{"num_hidden_layers": 9, "hidden_size": 256, "d_shared_expert": 256, "router_score": "softmax", "normalize_top_k": false, "routed_scale": 10.1, "balance_loss": 0.0189, "balance_bias": false, "init_std_router": 0.0273, "vocab_size": 32768, "norm": "rmsnorm", "norm_eps": 1e-05, "optimizer": "adamw", "learning_rate": 0.00215, "beta1": 0.9}
Below are experts of layer 3 (counted from 0) of a mixture-of-experts language model. Rows are named router (the router's row for the expert), gate (a neuron's input weights, with its number), up (a neuron's input weights, with its number) and show model dimensions 0-255. Each number is 500 + 25 x the weight over its row's rms, rounded and kept within 0 to 999. Numbers have three digits each.
Before each expert's rows: a language model's description of what the expert responds to; "gets" lists some tokens that make up at least twice as much of what it gets as of all text. This comes from a sample of Wikipedia text that the model never trained on. Tokens count by the router's weight.

# expert 49
What it handles: Infobox field labels. Field names starting infobox lines, such as Country, Founded, Publication, Species, Clade, Density, after a dash or line break.
gets: ":", " Country", " •", "\n\n", "\n", " List"
router:523506479482439455465505526505454473499486527519450573512519513497522493466517465525497488506509478454514546488502489519505544535500491505497507518507507451507503513509515505477476522531510495524495497477472487457491536518505516470474480533553442466524519524509487511503506523505464491519497512500504500503472494483480503487482465507488537495522476484465547494498530532527506485538454518556480519543484550498506504514458471457468536492525502474489478520461546494480463470461506561492484508500482518534503508460521489505488509516479532494505487506508500471484486454489525489512510510517482460491494464533482454470516476492552499520486531494426471483488501532477490526495495490531495508513461559525519491499501486538506486453543473495482496513454502521512503501511525527
gate1:550488489485521539465456495496495493489460460542487525536494539475530535492497508479547491543531447501511488518471483495476465522516495501501487498508483504466510524551494533533459514524480502504508516485525485520483509436493511453501564525517520462512473543497507488531517463479481492491501486503521526537475529464527492468519531498535480541496492492490522497495505522537530512505493520534504506463495549566517478493520528512477505453467459516483504530483467453493488498510501488532486491508517455460516499498514483509459508485522482502501489499472524498490434481539498498475514538455536519499505511518484503467468522478554502441510510475498520481481474477538493466482502541521493478500504532481517503531540483486509489503485452475488485512479507541494492447483500464
up1:436521527521507501538549506464481506502506527466508468468478473508461450521509502525478485486486559505475498494520540507494498499470497490463527500509502517537489517450511450449513512484527514503497487536482492485537490543519517519500461496466507496501510460506490511477471541514519527502512531503498457459529490539451496503500476528461514466512507502508489501499472413465482517488507485479494482558509458417518535528500493507508502525517476475507498453493524540490495526506490497487495523498503506550461490508505501519553519512500439518501521477553461494502528512486497508534507447541487463504503489495514469529526509517475509557509487528503486475493520532481503512511513498500502506485496484490481484469467530484468504501519549548500509490504493471513498545534511516

# expert 35
What it handles: Function words and numerals. Articles and prepositions in running prose like the, a, of, plus numbers in gene bands such as 3p22.3 and ISBN prefixes.
gets: " ", " the", " a", " of", " his", "16"
router:506496549500515489505486453507543509516477473504503489512494542536482448499502519471483496469501456520504537509531511516457484495517494493516504528478521487497480514489462463533470513480538491506515505531505452503467501534477469491483497528490515490516480447523478484514509511500527523477485504496486508522481494457507500488524493505497469510541492537476461512502501521491457485482497512543541458450462550499509484515514540480493533524552497519474485500478484487465441475486460479497528513496558525466521518514476540470485482545539478495493482463543497505476525530495460507530500492529523527539492532508475516481462496489477480477487450488527515514512508512519510469478516502513452476491505520460456494472518446481506533517523511476515540494536492519469442554530510453
gate1:475480533518499538441530511449437508501501511500490505519534523477448514506533510507525476504534526441491461493512533527507512505503484493501455490481454452536522522518483484484499523479456546471491483535483542473491512477558547516509448497471474509495514531514473507523508505501488497495495560489525489490492560488457534463511528537485522480509481503499501482512546496521527518465490507518508511534477478487522540506483502499501532515462528451508459483522522497480549518480484438495501549488537506479500529489482500508505515524480519499475490539481444509523467509510494510514518519476482489513514506444507493471515468484509503547505470460496484487492514517511507514537546532501529487502481513505458523491482511499489523517497502530494537490503513491505487491432496549
up1:469451513530545515542495555537504500479481522548469491486513483498547480502502523508439493452497501519483505510528547469551491487503566488509531482482548509489517493503502518465521502492503519524526518524498516490441490496475476540504479523461483518553482520512491509454530538489493503493503492521489510487513478517519480514499490529463527493491480500483522504500491455464497523446487510515510499498505554450485502503518497484564463512504502464496482489546506512542521522512540476516500508470498481529510500478455480509560511519522518478514518486516467494509485490511485539473488495529490540541502517455490523541511511507489459534497474509518477493513443512533499448552487510438528526486517489511498492501501472485501509534501526507545469504500527515483448510517492529

# expert 25
What it handles: Infobox labels, table cells. The Synonyms label in species infoboxes, table cell pipes, and day numbers after month names in dated lists and election tables.
gets: " |", "th", ":", " as", "1", "ar"
router:505528503485454493487473449490503489475534481480476467509514493511516515477455503497540513455501526471486491518527504512520508469486489501497522523485488486490526499474485557491500483508499507503533482526535522568461541526504478447466423469534504514494458472478467473513537513484507471466495495460492498523499503493559548485481513475466432529517449533452471507518496517485497509521543517498509505501513501505500515475502503482543530490511555460495493518467513507461478480507488502493502504515498502506477482457445554501493494499476482488502483559533528508499468499485530489538504474498457511465566545484506520501509496500481474465470492479533518479515532478504525526515511490514488481510482557496496499468484484478492501526460476501531553527523511522490506491505476520
gate0:505518471502505482493491476472556458461540501468478497495490507535535505511478469485527536513474506407509508517482527460475514468497508500515504505523479523476504481512493504483512513500501508494483459503495523532570481493511500470490469477519467501538477495493542530485500516481516485480483513535534485489484483487517460501486481514511506512468510535472539495495518518528492518510532523495488512505513474528496486512450506508495495530505528472466453465465497524523443496461492477501487471469481484524508486459470498506572492495497487477513491525508533478471501504480535514510473474463458471500545505476531482516483452510481457491499499524451442467546527433553502501479486490494533499520485507547519535481506481501486453506485538512517495514526514502563520507463475493
up0:503511438500556483533499505503536476478504512486469505504480516476549521528465452519504512514480520481519485508477538477471515488502480508539531497494485537496478490501484520484504508474542525513499465528502530503583425495537491515489474486524518503545471509486534530485487520441489528495489510531527493504481502501469492486519490508521484453482487524523539503520480524512468498504549527489499496521504471529469499536461490487477475520510517502473478447488507557533444497463456509516502513523475492508499479460498475521528460492503512497523469519479552485505532480473528517488481477497507472511566479506533474519494450510518453492504493522498454497513497469527506514488483466490557537489480506533512498475497505515496479499488531498511464539514539498549543508485479496

# expert 10
What it handles: Infobox field punctuation. Colons, dashes and first words of infobox field lines, especially Density: after Total in population boxes; also Preceded by, Career titles.
gets: ":", "-", "|", ".", " •", "==="
router:538502498489491503461507505546426478512503480468476494526539469495510496489464479490516478495526509442495489510515548520526461496504503504470529515477493489557491476529565513477491522515507538540520503483527471480520491468540491486498449478494517501493465511494467473542498466517482476515489489520482481508479494483473517473511474510489562498518466469479505513492507431486508508530524498509512539485502512480542511550523483439473503464502471479548503478477551530493520497496458557549470504544528513552482516470543459517500476503490488529482479489495501441497488476485494498507507492516482471503476513532477491527477471456537509487511481506505507501483475501528498483495518541486539457537460517502530473530503496514481475543517504510519492515496514509505532516495521528
gate0:521510526505531529517519456535537494504473503473490518488491519519507550537495491459493540561475513501499495539445518515513489478472459496514477555485463509500494508518526483539495514497487482523432488489503499402521497486523531527466491508508511468516504482490505490526486520496486529507464508492488501491537516480513493527508497500496456497522500463491523498501500513502475478510471494519528504503511499485495533515482482521465562489496507522550509488521455530515509496466492481513464461472477490501564495434445476542477452492446542483488462531463491543523531454514471511524507501505470485513533472494470523491507465524511486533506507533478521502517469491481485499492507495502520485502498546494459461499523520526480496495471490525485468488508536506494455504487461534
up0:426523529530484528506446525493488515490486534478465455525522480508497483494472485473532491529489511507491497519514523497480487481465475529507507499465474458524498466527490466463525466526468500486474523465529447512471519481503521500480425500523522449552469495515515495509510508510546467464467507523514517510533517538482514536514528482532530494492510529482488511498514448498461459535521518516485486475519505426535460516528514515520503525487539512515541512498524495513475456473507473505514511519491547498466534509471507473493513492539480510478482507519510495498473499519513543518521475523463514533508506505459495494480460518474495476475477477483519519511499519491479501469537485512485493513480479451517480486504479493515492493476414523482479493508499519457480544486469520

# expert 1
What it handles: Scholar titles, table pipes. Person-role nouns like scholars, historian, physicist, Dr, Sir, plus table cell pipes and "of" in war and history passages.
gets: " |", " of", " ", "19", " in", " for"
router:483471521492497487516503470495540554517514468507490481546488553512468478475455511497475496492501463543493512492504550520480509521490501507505511539509503484501489492497483465536468495489524499520510504506529439516453485556496438466471503488505498489508502471505514490482528524518540522473493516503459525503487487507492511512523528486475471472515505528508469557487483532519454459504522512519471437466468542497482498531485495489491508511541482488468487512472487472508460498463500466502545488485529494531486515481495529448450534530518505470473501458551478539474511528516437513529501472521521519510516511511479481518477524506507469463481465489528502497511518530485533467454526496523458475493471542482481515482520476510503523535490488470515532489516514546490449525523504479
gate0:507513490475440498535483535503493517461529516469516506507552525508489484510500494491533484522522473481550507431517540522526480512549478530483477492483455465526534500535458480514516513507493503498458502499504486512476527484521493521536502526508536474514511516489537498496489542497489459492509516422534499438483506467496508505491487544510486524490520549523490450551548533537523534461526525522491518499521484494505496457484512538469498516459540491481448517544497464473480486490552511504508506515536526516471536461523513491494528494508477514518493508519497496530499482490512478496464542513505528562501518502483500491516498470514511510495499510488513508481483470513516469505497495517485544472464481488449524490527506486470502534453466508498509501547488510553520515471503507
up0:495512507498484498521514480519482514468522494470560479575521534492490503508476510512519474520510482507485468470485516498553461485469510484471476537469483465521486491530507515537518488511469480463488517485490463515458461506528489487532555518511487510473529510482511497445524541536519490507565492486481502446518503472495507513488538486563537503491514480518521454540504510526456535514539497474483497469511490460467505461481504528543477509511485524498520512533510484470515461510514503487476537475508511506507581490524484519484508462477467503500478531505448499540492504503493503489488525503492535529494457518464496496469512493538534521491501494511488494515516481518506505482485540512525535480520508512522519512474472530492476518455462478500461457547517487525468494459508541

# expert 15
What it handles: Number pieces, name starts. Standalone spaces and digit chunks before years or coordinates, such as 19 in 1976, plus first pieces of names like Philadelphia, Tokyo, Han.
gets: " ", "19", "2", " two", "%", "3"
router:508507544489505480496483460515555531502472472512488479528492550539483455486498531494483499465488456514501530529538531525460489503497485500510503538468515495504494526505468466530457505482537482498505522528504460515475495539486470482480476529501512496523485436511473472520499522498547519472479507498476506519485494461510493487535498508503480514520496530475463514508498517500453477478501510523527461451469546502522502524522515466501523521527486520464490503490490485471452487485462473506532508501553524472518512508477543450474483539539489501489484468536498506476525533506471486514518484524533541518493530524487529467456509484475478479472458481548514501511492523515518464492521506510457476488499533472476511484529462481514526513521516462518538498545498521476446555533519459
gate0:518476495506502484490507501561525498502497478535518482503488487481455481510477493484488549463494529512492479508516512470484483514475479506507490541470520476518535498539514486521506495501506496507552505528520460537556477481507514575531498500494517476498520507493491482470506538484475505482509492539490523535520505464495512499475466484505499445541484489500482483501492525480464476511501522456541508517500493530503508514529510514510495491469456546483462494507521478536461495485517506492537473480468493511483513526514472490525520541493543489502492502461508489526527518461522557487559492522508508485539498466503457473555525478488505525501505530500520519530523564493537471542450448471491493512543540461515506504517533502437508470496479469493473494487494446496485525501445465
up0:515556533530504537514498487507504512514489522551506515523486470510501483475479533508470490451495511518504504458488476518444475473506455549501515526490524481525500522505518473477429498502482453498477493530493493452532512480497528445463479521518488489512513483482517498520503522549509497494497476469477511492484526520544497528434479456511477544480527476511483507505501451505563453507500470515483523490522449464535502498481492469535490523514533495480472477534493496540530535433489509506515492518471539504485504483439483490510496499490506517466501501518493520479481463533483491536515518482518558458518510474513506511545494486502484498502493493498491484520526498501472485452536501512475496468508529502475484475512498525496509549491520503478500466503564482455497462513530500

# expert 13
What it handles: Activity verbs, coordinates. Action and career verbs after a subject in biographies, such as took, moved, speaks, began, plus the ″N mark in coordinates.
gets: "|", ":", "″N", " made", " took", " played"
router:529491474551489461464543491503492517484512509475504474504487505479439525536486526545489463490499520456537493532460474524484491499478494464528516493482549485461528489477494524534499486471545476553482488515502515501486520491468487461511544525471482495441520476496520479524537511526497493498493495494503527473465507499493514528477468509467474473540495494537510477478491469519501546478497557491525504502510452504522485430512511493523533514529500486486457474548512466454524459511445487486476517467516480529524441490497479482504481476494502487520514462501518486533519539523494495476512502518504550474476497505474448491446482516494530486561496532502491494506484484505510493519516474501473474502483532509479496504527510508480494493505472499475450466540454502522509518493529511
gate9:500481513472517500485504463492537483524505510469507508493483523475484515538488478488470494487521505449533458484488486509471502512492470502479497505540502482498502512474506452465496534509475468533506508524516520481521477468522464535507504471507552532503497511481541505563506480490493507544509488484463504522487514490524463552471501516526463534476515506509502480473520547537487504514519508487539502487481471479486439478470504526520496525494480518468528477581493478515497471458479528511512497520534488495456524525489493513503488490566478472515559509455489475542474509532530452474534497480455492498543529510503520486507512483524463523550510513520473519460525471522469535502509536473513506454524466475481481520502498478550487555491482511520493508517500506497515526532544479
up9:524547521508517484557493489470540516468508460537489491513545512541449525478467530529504472491516446477501518447493522516468524484533566465570486497530472519504481515538492486525548485475521516497477477481494464518501500519497503459514499514525484483501501501513503503517471528507503506461540514521471477505476510517484530485517510479476475492542520468508479461505482495543496480464493519492492480522484467565534506547507531497495517497482548475475503510451540528485512535514515466490514516479484512513546518461507521465501509485480502464504466525525544481467483505532482545544465525473491487501508525508474503547513512506528516475494486515498500510497516515494490473472499499493529503494445506526481499556524495533523510503522508486545518491463474491518446488529498536

# expert 57
What it handles: Copula after subject. The is or was right after an article's subject and birth parenthesis, as in born 1965) is a, plus colons and heading line breaks.
gets: ":", " is", "\n\n", ".\n\n", " was", " are"
router:483486532525451462476521492480518498506494490507563547481545494463514521546477535545470483486542499509507519450518454520468499510509492487526499490488486495492524474546533492528538499476522508540490476472492502545518513507548513480529500504522488498448513503555485461522511500525493535465491492480534482492518515491472539523532495508472540508504498499502475519482505482498522529496468522462492496481569533501530511492487532548467501504532511463532497463549497520492509500509496535486456447488514555478519515498484459480471518510488497522525518508509469529501471534492508519487465544520504453495517529512538463487504518468519524501487468508485472531547508502485487521542456493524543481517479463508489524535498502539458483513474491471474523480513490532509471518500503486
gate0:480457477536511500517509525457514472475476445508554518481488524516530499474519473502513477495440502551506498501516498486528495496506499449510492501497538568508498478504499504487520514561451503465521492504487486474493495505468461523514556513460514496515521501445525513501476454514503518515529486516469485511531473519550488480483487478513473470465516467517505456504507495513517480501516469451552483547509494540493491482524504541509499458477468522496560520521517448508520541534489499492504488544483515491536509541525515499469483498521510494466520499519498535514539529512494502519445488481520536506491484511472570514519525508498505520515511479561512473490490528498528495541511501531442490501513481520537485508494514494488487462497515491473505472519491494499490482519446483
up0:482506479510522485461464503540465479489443489480517486503491532513422486542495481512526514427533520442542494502492516457504496510467515482487458492513484514498499490473491528427462503512495493510498501507494490538497494472513464486504539499504519493485540495512489476492508477518506463493494490449476520509501477453475488502429507507523481500486453523513490496502464557481526554507542510534490515503502498511506499505562507452481533480496480461525471529484444526504512497454487556503491428521508497539487497499525478494525514500487458474539539514501510468553499467466494494498531495516498482486483517514513488466480491481512507497521510529479476508495504492524494508505504496536441483528480530501487516484467483464496494537487519494513505510524505504562494502480511489